{
  "normalize_top_k": true,
  "router_z_loss": 0.001,
  "rope_fraction": 0.25,
  "qk_norm": false
}
Below are experts of layer 3 (counted from 0) of a mixture-of-experts language model. Rows are named router (the router's row for the expert) and show model dimensions 0-255. Each number is 500 + 50 x the weight over its row's rms, rounded and kept within 0 to 999. Numbers have three digits each.
After each expert's rows: "gets" lists some tokens that make up at least twice as much of what it gets as of all text; "comes after" lists some tokens at least twice as common just before its tokens as in all text. This comes from a sample of Wikipedia text that the model never trained on. Tokens count by the router's weight.

# expert 83
router:498492547466406499495532512509359472558631498522513508482486499442428523555499437499572395573604603465486480584501454555470357572468531447548407568469471515550492574566428480576478539522535488467550514423473373478491484547465571507468504521439481435487502570476517468490474570432557428507537500620392416424499489471389444491536495507537482520463388469512536472552468546507577527508621474522534471577586500486531512512548528548501460531512458475493548592589467491534511394572496483516545544534457418534429433473521426538426503492473474535525429483507425474519427586524451476481486572526450456432454511500512473525495533506415545481586541620542521524603506510487494510477517501487497516491494412498580470526547547476497564455525507513527514499537468432469503455521407573
gets: " ", "| ", "- ", " t", " m", " c"
comes after: "\n", " No.", "istrict", " The", " c.", "ético"

# expert 121
router:432524553502498516446481538565457476514526505505561387499505484387451507524428467446448411506472564490486463596447553480519540509473480475583500549495392501512384538541470491483375515491500499536492471390510498504456538490519508497588413500384553462458426554497442449496495527376511477422575570613467418481411516473500460379479532538605549463553543504501491490468521491431631554512559382608503504517486522520495509503540514586411470515501476532525532572548386434551529478532419440573515488557455490547542501524412414489524462445484512571537466520437498544500472543513514442542548490526505450514512482596548494523509544489443557505468498547605516580498445562495492440510503520523497489538433519442597493492576556625535545512505523509452370495537527464547468502533441542
gets: " He", " he", ", he", "he", " She", " I"
comes after: ".", "\n\n", " \"", " (", "—", " '"

# expert 122
router:467479491462363480521559477471449464467604448570494469538505544502481541471465440518523355565604620485538479560474504516524432524432506435489498535402487540486429561565496474476532499505485494574586517455413475451504471545451580557548437580417546500469524550400477526487492564490549539484549510510455470422515505453429414493544479553497389536492503454463520505536552485436522483493514454528547504584538571534504499545503578526563520540484496433634598532533490503568532434504467498445591545467426470497496460411508487477369508455443539561566479430450444621580501554524508449499455530503455486369375512472559498552465519524509593427545573548518451510563447546453500530459448498504461544587485433495548450495512550507477639502475517521489502535484471409500473506478542526
gets: " | ", "0", " ", "; ", ": ", ") | "
comes after: "0", " | ", "; ", "1", "3", "2"

# expert 94
router:510505504449477496509549500425513506515503494504542492523505492491517517568481485479505388531469610479559471545427555491477482483444484450504461562517505551501436533553400425503473492507458452494520442524504414456436501506486482589510504585387510469501493518462471509439551502389552513497586493548424398493518426440481481457591455495613460537514465456533512496622591491449470523491535476497564500522530482491490533604592562619491462460475385498517503539551470410507518443502417434518488526482502480515437517472462474502478467371449532513546462518446491578606519521524498467607522602553482475473484512555527505598477565407509564431556556642572504527495464501466420547576430516601542504501504422450509465390481490512501524493579583632467466525591527446468496561581479586
gets: "2", "1", "leg", "3", "ce", "ab"
comes after: ", ", "| ", " in ", " (", "- ", " "

# expert 73
router:431411519541509582501494560485485471434552483514598468509459510441506535549510534487526503511551531448532462439465498469554494494414594470538464553458457507596453573593427458508459579439460434541558500473472462440442579525517503553508459526471543459467518577450420454527617594511550423442533535563446447483441498433461451429566389528548502602552483458583514473533500534505500519425602472510583496534490503527481502566540543530510535459480437489529491529514567529518540475532466398479479501484514452616484534462439505514480436425409437457529499457461450543593450499548440452591586613495403408474523538575548496581473529489416537479502483536492393565537471481549410532610475538580509507537497463527499435401508604555529497461461548461518505505475435527412433516521491571
gets: "am", "r", " Mar", "av", "l", " Pr"
comes after: " m", " M", "M", " | M", ", M", "- M"

# expert 103
router:422470639444492512530511468484429410491564421520539475518481587485458503581430499385601390563486629486487471534509582432480457499408529482579498504459472519499522524497439512596497543547465467506492498486513434486433520510512588520540477522440547476413496559394468477432490614454544484477559535484461409496500496482492430490627387518525532508481436443532528439481490580488541526532577436527555509522576538531502489583532507520497516468506486453491484579547452516502571478549395470479466587475485486558465514499487448534498473451454450563506460475478459489495426565508459352518515557635496471458371636543515477533491549522487565440571513536502483559524494510501351525556425509545510494521510462498511475498565532533477609476527524499488458503513489495508409501581470566
gets: "10", "12", "11", "14", "16", "15"
comes after: " | ", "| ", " ", "; ", "–", " on "

# expert 100
router:442494558491451503506624535468403448461560480505532428495367492447485528518474458498534478587498512468504450522466521464464475531495553452606534507529465579530485534519409492494443582388466480534550415370503407496430526513495563483547407572503495450513458559486468398492540546369607478504494594491370452503492500504424444416541430512538477510459504455530525508483556529483476559489617460510524487486547503510543422658550446592492472493575474437498488538533429427526580419572482392499550505478522512593452551479489491573452478480464527535529443446501468480567502503506469447523598532504445472480373509482605499517483580533469510515499616529551495476483489512474526520583488507490492553542412484445543498507532546525487554534543546532504501568615515468477452490500440519
gets: " A", "A", "S", "D", "C", "E"
comes after: "\n\n", "\n", ".", ", \"", "===", "\" ("

# expert 86
router:459471575443452557548569544461425459466560424557551452546461571448439557568439448455535429533536554456584451524459507428464457547434561453594443537437444545552422560544437444528507551462460407545548452459463458453478544533450554571545451547453518452435459560448436461445560574429550466456541567513455479435482456445472440460557434543531481566454450465532533455532533536466544526507553447532581553558549553538522481552538512568542525436550475451507568558550480447532554446554433447433541535443462479575459526473466462564444450485415553541540471452482435550576439545538454406559536538565452446435420546547547555548455551452472562435551552566559448545546446563479457538506456535552512532540454475441516467462507575550460561475528585557438454560537487453481429511558449537
gets: " |", "|", " National", " –", "),", " |  |"
comes after: "\n", "\n\n", "3", "4", "| ", "| —"

# expert 126
router:414462584520468525490535526514494451480586428492504419520476646512448488545401460503541397537575572476553514539504523429450487505399518506639488486492478524499509510496481486540525538514485469501534418494466513424473552503498600517519447551450597420448454531415413486432540592508516442446494516491480451513502491470511391472540384564525495545454510497502531506486509536498579528511538495543538534534549600513540472560500533491579541444535460427535498591494400482507641476515410490420531519431450483613510533420484422523441484490420576595497470498474492518499455518518482385532516581582503509414431570556553539468452550473446631467537467528550398547507480533517466552483397538517491525529430472467479474471518525550472610500545512549501470547514535483494393481540434508
gets: "30", "25", "20", "24", "00", "22"
comes after: ".", "–", " ", ",", " | ", ":"

# expert 115
router:521402569415486537564541460449530495469518426542522452499490518467456529561469490469507429541589514535461439538516547436504426518504437516557455585439452521512512519535419463564421557435427475535578523491443521448492439524488546593519488541486492428551436648509485471475482556532559462438551512601432445416419512425423458389500462486528366485510495494502503451498548555519573547456463487503529488503515501549554467547488520522574554505478472466562516515570550463482598477634445465505508549509516440589512557442536465523489502474404497480525408465473501524524480503488472495525580429624519506508464586514529501622423540502420529488622529506529492525541506530465457522492414495519492592538482468457482456454563605531503519517520482535407501561517493426472352576568412545
gets: "g", "c", "d", "f", "ub", "l"
comes after: " H", " h", " W", " s", " S", " Sh"

# expert 70
router:516504480481491512511500504430498446487586458513515448575480551493473588547501487473542464514609567472571516580449558451460445591438549471541530534459454484542423520621373457558549574405496450528499458516486516477504525539486529523508419525441491448517435552466526436459508509442582464514481568550476376498504406389467558463501495494534522477524421463592479467468567458473534488455533447654488506618564511578497402552543535516608467457596493486472519534470432455556557439578471349524522522537453484522424515484418425566485486421462529571550429530499454482559502526534457484476507537554409532470502517531467577507537652509467522443501517463530450548563458565470444514499463522516549544484489455466513441472538539589466509413549528545442495545482481487511489492474414572
gets: "-", "–", "- ", "- M", "- C", "- S"
comes after: "\n", "\n\n", " al", "978", " non", " co"

# expert 117
router:491474505474534525471537500519505468456576490503555425489517613489522476555423485507533507519544558424516413454454486454494482599467552491531420623496484548478535535550539462550523498515475459523542453509494514389540560589431543561491490462509501451480510520458426460384507611421572457462498558520405457414547360435535521460625465586558510536469456463651489451524559514516552568566568491497602486552478517544506544566509478547506528511519485454483513507550447517468491441546439505455557514501411503466469494458469389505391429470437519445505447439452505521532439491621469469585503605507494445511426559558547492573486492422480539436561607486550438507481522501480504455486431573558481512547512417482517485448495510538448545376596491517440479532525484452499457562512531565
gets: "ig", "ag", "ord", "ill", "ain", "ug"
comes after: " R", " r", " L", "R", " | R", " l"

# expert 81
router:501406498453505497455587496492539335458548398505676423544429583512489531516478444440522542570504550429533407518452498455501512574518473477531489596467452527509465514499472412582486502457516454533480508487485493437444554582470591510619502555450493515430518517447481493424513511484606470509497543485494484541530455450450484479507508563505483552482532423592499442541540497483505574524545447529616521509533549600549502550498510628562541481484471491543554516555419505516526510585430550550501598380435430499496580431512437544422500529454509498494428421458434503465544521560500493595511559530457467458456541527539476527376550475498520386518536490486453552516502532474427482500439477516376492478485532405467462472494573533490543437527483491509529513509427505533433543492435572
gets: "en", "on", "ed", "us", "an", "is"
comes after: " L", " l", "L", " | L", " V", ", L"

# expert 108
router:437458519473457563540556509517422373458490419563581443644425572460476503573426388467575480514522506463468490588500442500429429502419535472561479540545518549507469505514483477541491551479436461527496489456481481460492553543399555552546450549471493501499501634513432534448533485440481518442546582470440486468416414443475489455454516583557528524483481496524495485518540482467500547514598414500632543605519594519623488503462499489522506498556477385538548489471490487472559413526533488423538487482512517523537537456468467531476451450452542504577544488482447476526491563541499429506496490588443477486399485435527661511445508364514544427515469554530482565529496510480504618524441592559421594529505503516453524470472539565494532492512536536487513520494541438489460512558413512
gets: "U", "T", "O", "C", "E", "I"
comes after: " G", " K", " A", " I", " N", "G"

# expert 65
router:470444552506457518550478525571512470504497476520515462535506500502475496501461517480512459542526657427497538649412525479479478498338567358483460489469479515499483570490494491541383623528441496524514492492358487443540498518469528514510504539493494476489533611507512499427493498495504459413530498579525499450373528475513480432568481538593527545482514344560484489550486516367517597544547433495517532604525519596505474526507509498535520520476492468519495518536446461499502437545339483474501601509483478461440510508485493564478442448489480537550433408439494549585456511482501481478512554513383500463481497470479512497486527488526506532537556517530461560621526520483481572465467528512465598623388485512517453513493510550484519428534533484478418511463511409510496542622468532
gets: "\n", "\n\n", "|---|---|---|---", " →"
comes after: " |", " |  |", ")", " |  |  |", ") |", "==See also=="

# expert 105
router:504501547485506509498551513462420473516554495540501505588473540485466506518406391535541486512534543402589463527449550512433370467358450511543487511450508530531510533509436428496496504418494467535500560483462371512404511506425530502545487553491591434384399533435500343519575468499575515500510495529394467478447387489406540487555527535627479519505507461505556443522551577424496522538504388488558527543584486495509543501516640506548569503518514454542474525556479479487555476578490540458472530512487454514478582527411498549466537438486480528492480489449446528509484517594448522529535503511517513457427621544497507488500532441493503491501612476484453518481386514491452517594457582558447497515502510495566411496520498520491553482495589572496481543513399410484400498530497532
gets: "\n\n", "==", "===", " ==", " ===", "===="
comes after: "\n\n", ".", " =", ")", "===", "=="